Experts of a small language model.
Size: 13 layers, width 256, vocabulary 2048, 86.9M parameters.
Experts: 2 picks a token, a sigmoid router.
Training: a variant of SOAP for the experts, 1801M tokens, 6871 steps.
Below are experts of layer 9 (counted from 0) of a mixture-of-experts language model. Rows are named down (a neuron's output weights, with its number) and show model dimensions 0-255. Each number is 128 + 32 x the weight over its row's rms, rounded and kept within 0 to 255. Numbers have three digits each.
Before each expert's rows: a language model's description of what the expert responds to. This comes from a sample of Wikipedia text that the model never trained on.

# expert 17
Prepositions to, for, on, by, under right after verbs or nouns, often sentence-initial On/For, as in "failed to", "on loan", "Former names".
down0:121133101134117151120089132108174096122079134156116099116164142086088138159129113149125064065099057105105132154152096132152114131148084159149120132094140111107113191142101143153158074168173157100094096147140140148138133114114103147104111105104100122087139112102114215080157126152083182098102128102125133117050134100126118067098123134067162155193119072125147116107165108134140109072144097140141068136126124097149124107192153088160080128115100117113122131119101165090140110034089153165147064106140177126068162180124131127045082119154098113118103101128170143131111126095110106150097130121147169044120132165197144111120164122140163162133213140065105160123119095133117107123169175179112171168143147104117126159115110151067158131064145073104133127105160142172173059066107079

# expert 20
Capital initial letters that start first names in rosters, results tables and lists, like T-odd, C-arl, E-than; also word-ending suffixes like -ial, -ification.
down0:165110139150149150073124130171113146088101140137162070095135101093136155158131138118112168112161058132120065113131075087039154167065148105121063131095193089100105178103091136165163095136092136113097157112159076129117097092120147148098117060141171063151177194169148118115164154123143166187130098118085118154111112113159135153145108112127093153095094157198156134080106183109149141107132100167128133178150116102086123137121105139195140126120134079105123157125137130118124087182090195113124146079152167115117193146150161121134180160137160127161050108091112188087126134121112173154084168203114077112121144127159087067182145113131089151127116101123167162142116132101103162121118079110159130165150158138182145155151134095164150148133091108103100163185103123100165088183081147

# expert 52
Periods closing sentences, often after a date, name or place, plus and, line breaks and ." or ). endings.
down0:130122097147124139152133151139126131116176124142069099136151116067161105114118204088160178137099145139178140115129116188179067111101113186089090078118171101099127099143146083100162143139152166166196136187139141117134053135147105148120239141127116114127135115127112129113114171151147124129072094105152074140151161153044105120211122150062109146091117189130125123138148136157130083122114126139138118142108154123139140165096129089131150140100093076102121121079162126147189135124129125092155138142157128161134084157109084129139205147159105185131124177101129147153161115137083182154162091138142158138113140172110165142173136141113194152096175176140088191127091125135027168143106153151139107080139146124066090100144106148134119094145104121082135030098119085095105189133124106

# expert 53
Periods in abbreviations and initials like U.S. and D.D., list numbers, and digits in decimals and stats tables.
down0:079125138164136133092101151077093065087102097122110131120141134122104117110130148116067137150108150148140134164138175156105151130105164096090198114152093127132094192112132106117143093124145167117125098114128070120130117164084168143089203106146129118146140136124163105111129160137153151116089092161123117082085075147105121235058123137128141140161112069168142241133117106126123143082145053118140103106083169091110127127179235068140120089106107045139115133164160113130137148134080087163160060107132125113153155178188121102171113091108154150153095127119155185103098135160051132144081133119117139125077127119131112165152140177157138158173122099142101106134153171088168102142127067112180145148155142109094048103139112104111116161141136094131154132177164177117154141078123110

# expert 61
Pieces containing v or "at" in words: video, Revolutionary, hat-trick, ratings, Watson, plus degree signs in coordinates.
down0:145147129124128149147159173088130127128145099170144113114111132090132138090148126176170113109142187168151089142134119044140134137135128162147081126133175135163073133129101106164126118122113121086132067122126162138138101133139114089104087149059062131091135155077074150144121138124114136135128089094082141139178108151151112123131135111177166175133166156104161105105136154084119115159090084121089167113052091122112152076096155140144118052117181112113178167143073124152102139120136045183135126126074224148141102099147044163150138121132090080148108112186133137156148097182182133152141164151121160197026119175117049127140141123066163068116156127150101190112129102171087107120089087133099147101086086130113112120116138055136114134107146094102152144170110142125120122114143201

# expert 8
Fragments in the middle of proper names and words, often after an M or m start, like Mer-k-in, Mass-ach-usetts, M-ard-oqueo, develop.
down0:101154087092124168199099126104038107186131098122120196141113109134154145121115093173148109111149202162127113140119130139173144171086140140120129147130142171101131092172119124094113104097131082068134096147075101096096084119063101099126172119101164132127150167159062144133123144131124221132083130107168127113198106124064152179109139075107140195186150120175132130117136120101173169135143165118100130169167115156145119115196105094141146156100120128191143156131125127142110146117129140096157080175132166176111154076123093108126160126125068080159164139068097078086139148092129107132109102158117163102192087138113156101132144106128107095095113134124137153104095067140066146056179150172164080081193140117162139059165153123068121152144126095154103078134113094128119144115106170

# expert 24
Word-initial h or H and I, as in hands, hundreds, Hospitality, IBS, plus wh, bel and opening quotation marks.
down0:167104073140140138140109074187086152139098114109180139154118185123115180113160119165120146136138134129102088134081123129196086165081152140119131116139137077167131090084125117157116150122165102096204161155111218132135115102121172096145216180099118132143147171147125117088136095128082127150187061124151144111136096128142148073172141125084146170104158162204170118107189097079103122148117117093163108128179090108132113141111111099100102146068106106112133091164168121145187073115136064088126168112120179146119149090124166097162184150086148199170090094113132125107146181115096190125121106117180147089137183140133145105102170185166179065145132139110147137143176097077168136123150184114120139131136133135148066145126099164117150193134136131129114136141099084097128088101076171

# expert 16
Pieces of German or Nordic words and umlaut letters like ä, ö, ø in titles and names, plus sentence-subject He and he.
down0:106115120195140171143083170122133144128158085116095151128100148174156148097137107128115160139120167127187193145131080119121126094105179032081094153153117160175144187105103132113132179168083114139117125176147141115055104092116158082135110073105100138139128094111112096127147145153085112110110095159098141124085180118093151140141155166131098139131174128159148112134154198177093185194165169130191084107166155109127098109139125152113170158046152098120122112139130118145106195133113203127090140178137100140085152084044148153152130129085104175103136166150160128127091143135169119112115175091126202163126130118129165057142091106171165108108105071140120194123121128120154114107090112141106091173146104102138151145135111074135125133098225104091173117136128126127099053171106109

# expert 49
Inner digits of four-digit years and long numbers, like the 2 in 2026 or 6 in 1968, plus clause words before, where, which.
down0:163065177130097107169156095100096125139083119118110103153157082175124117180090073103134110092153118124143158097142132094105122127088065173151132114181108135137164143119119144141149127110031192131177144175158120179186097106130141099133127124097149134087077094107172185114149103085075143154194179168145126189143168138193089150087068131144196155138119146140184091152113139127162078077127097066115171170176101143110121092139116137110138090135166122151098117058104173102144157124103131122131163123126176082161136078111162090095153082110119142202157114119159114183127148131122128112151119126140120130100122190087152169158111162129119180072114118094133101153143144103110090159144153128150057086192142095167104108141137073153083147106126147119071091111103128166176142192108125

# expert 56
Word-initial pieces such as pro, sub, stud, United, air, and op or ag pieces like C-op-enhagen, years ag-o.
down0:177078129127134154144083073114156071145120148109168170152155117141116158121134156091120142083105106086149138159130149174111114099182087113112070116081111127189171109118189120125112142103106094153119176138128124125120159148116139130149127192195127040150155132149144139192145132115151146174179152142097151138101126147126135118093086157237105177129095146141145159129106170102125127066124122120110144097121184162123114151109107132128088154123069141093167092082165111131105149107118153230104110136100077127160175077173124160080124142138148140164160143129078143123108152097159175101157134143153196143132123116093106081176152110112081114144146126111050099135048113109196119077125093136120132157155161224143157131070124072120086098163111084119137128140168180143103160135108190

# expert 60
Pieces of Slavic and Eastern European names and places, including Cyrillic letters and ć, č, š, ł, as in Voronkov, Chernomorets.
down0:067078139093121111117124125134107156121123143177111061133088142135145116189164107119136109112148188131116107166140167155137158163120123102036133069093130144052111175129113158107155107134141195111079098115141082095170121135067112077124105205072148102101127163111134145149158161136115152149144164140160122123124100122121176113087138124123167179171127094095132134132068128159115126135098160191134104133143163147181114120161148102143126177093142104150098091090137138083157107141118162153115084157157144101070072117190093103178116149117151126151130088141179142074101157182130100109081207119137165145158140149127163130126189137055050050104178129065175137088095096153162156137173140120069089113175151065134174115138157130109129082111130134115172124165116168078088131144155133

# expert 55
First digits of dates, days and counts after a space or bracket, such as 2 in 28 May or 1 in 1988.
down0:126147127130155171133124143155138120125110102188134086128055144126092122131115123116111170119125132158120123151139132142165127156161159099184135187150091202079082150155127170163092130080145145147114169146136143131109158074072150235101122115139089111121134137135079165140117116113117095143122125126115176095110117125150093095152113150171141126127089141108089140132093123129191171163085063174114090146195132144075181137122126153162124156207084127171136115175152066194167084109070131191138081095185116090073110174141174132164109126118165078185079120068131119079115121150089074158085107103156084103098160122100153117103160122089173096134143122195143052146180101171146120103114106115150104124155155181137153142108125144089145117113199184123173139147060130128115132113147140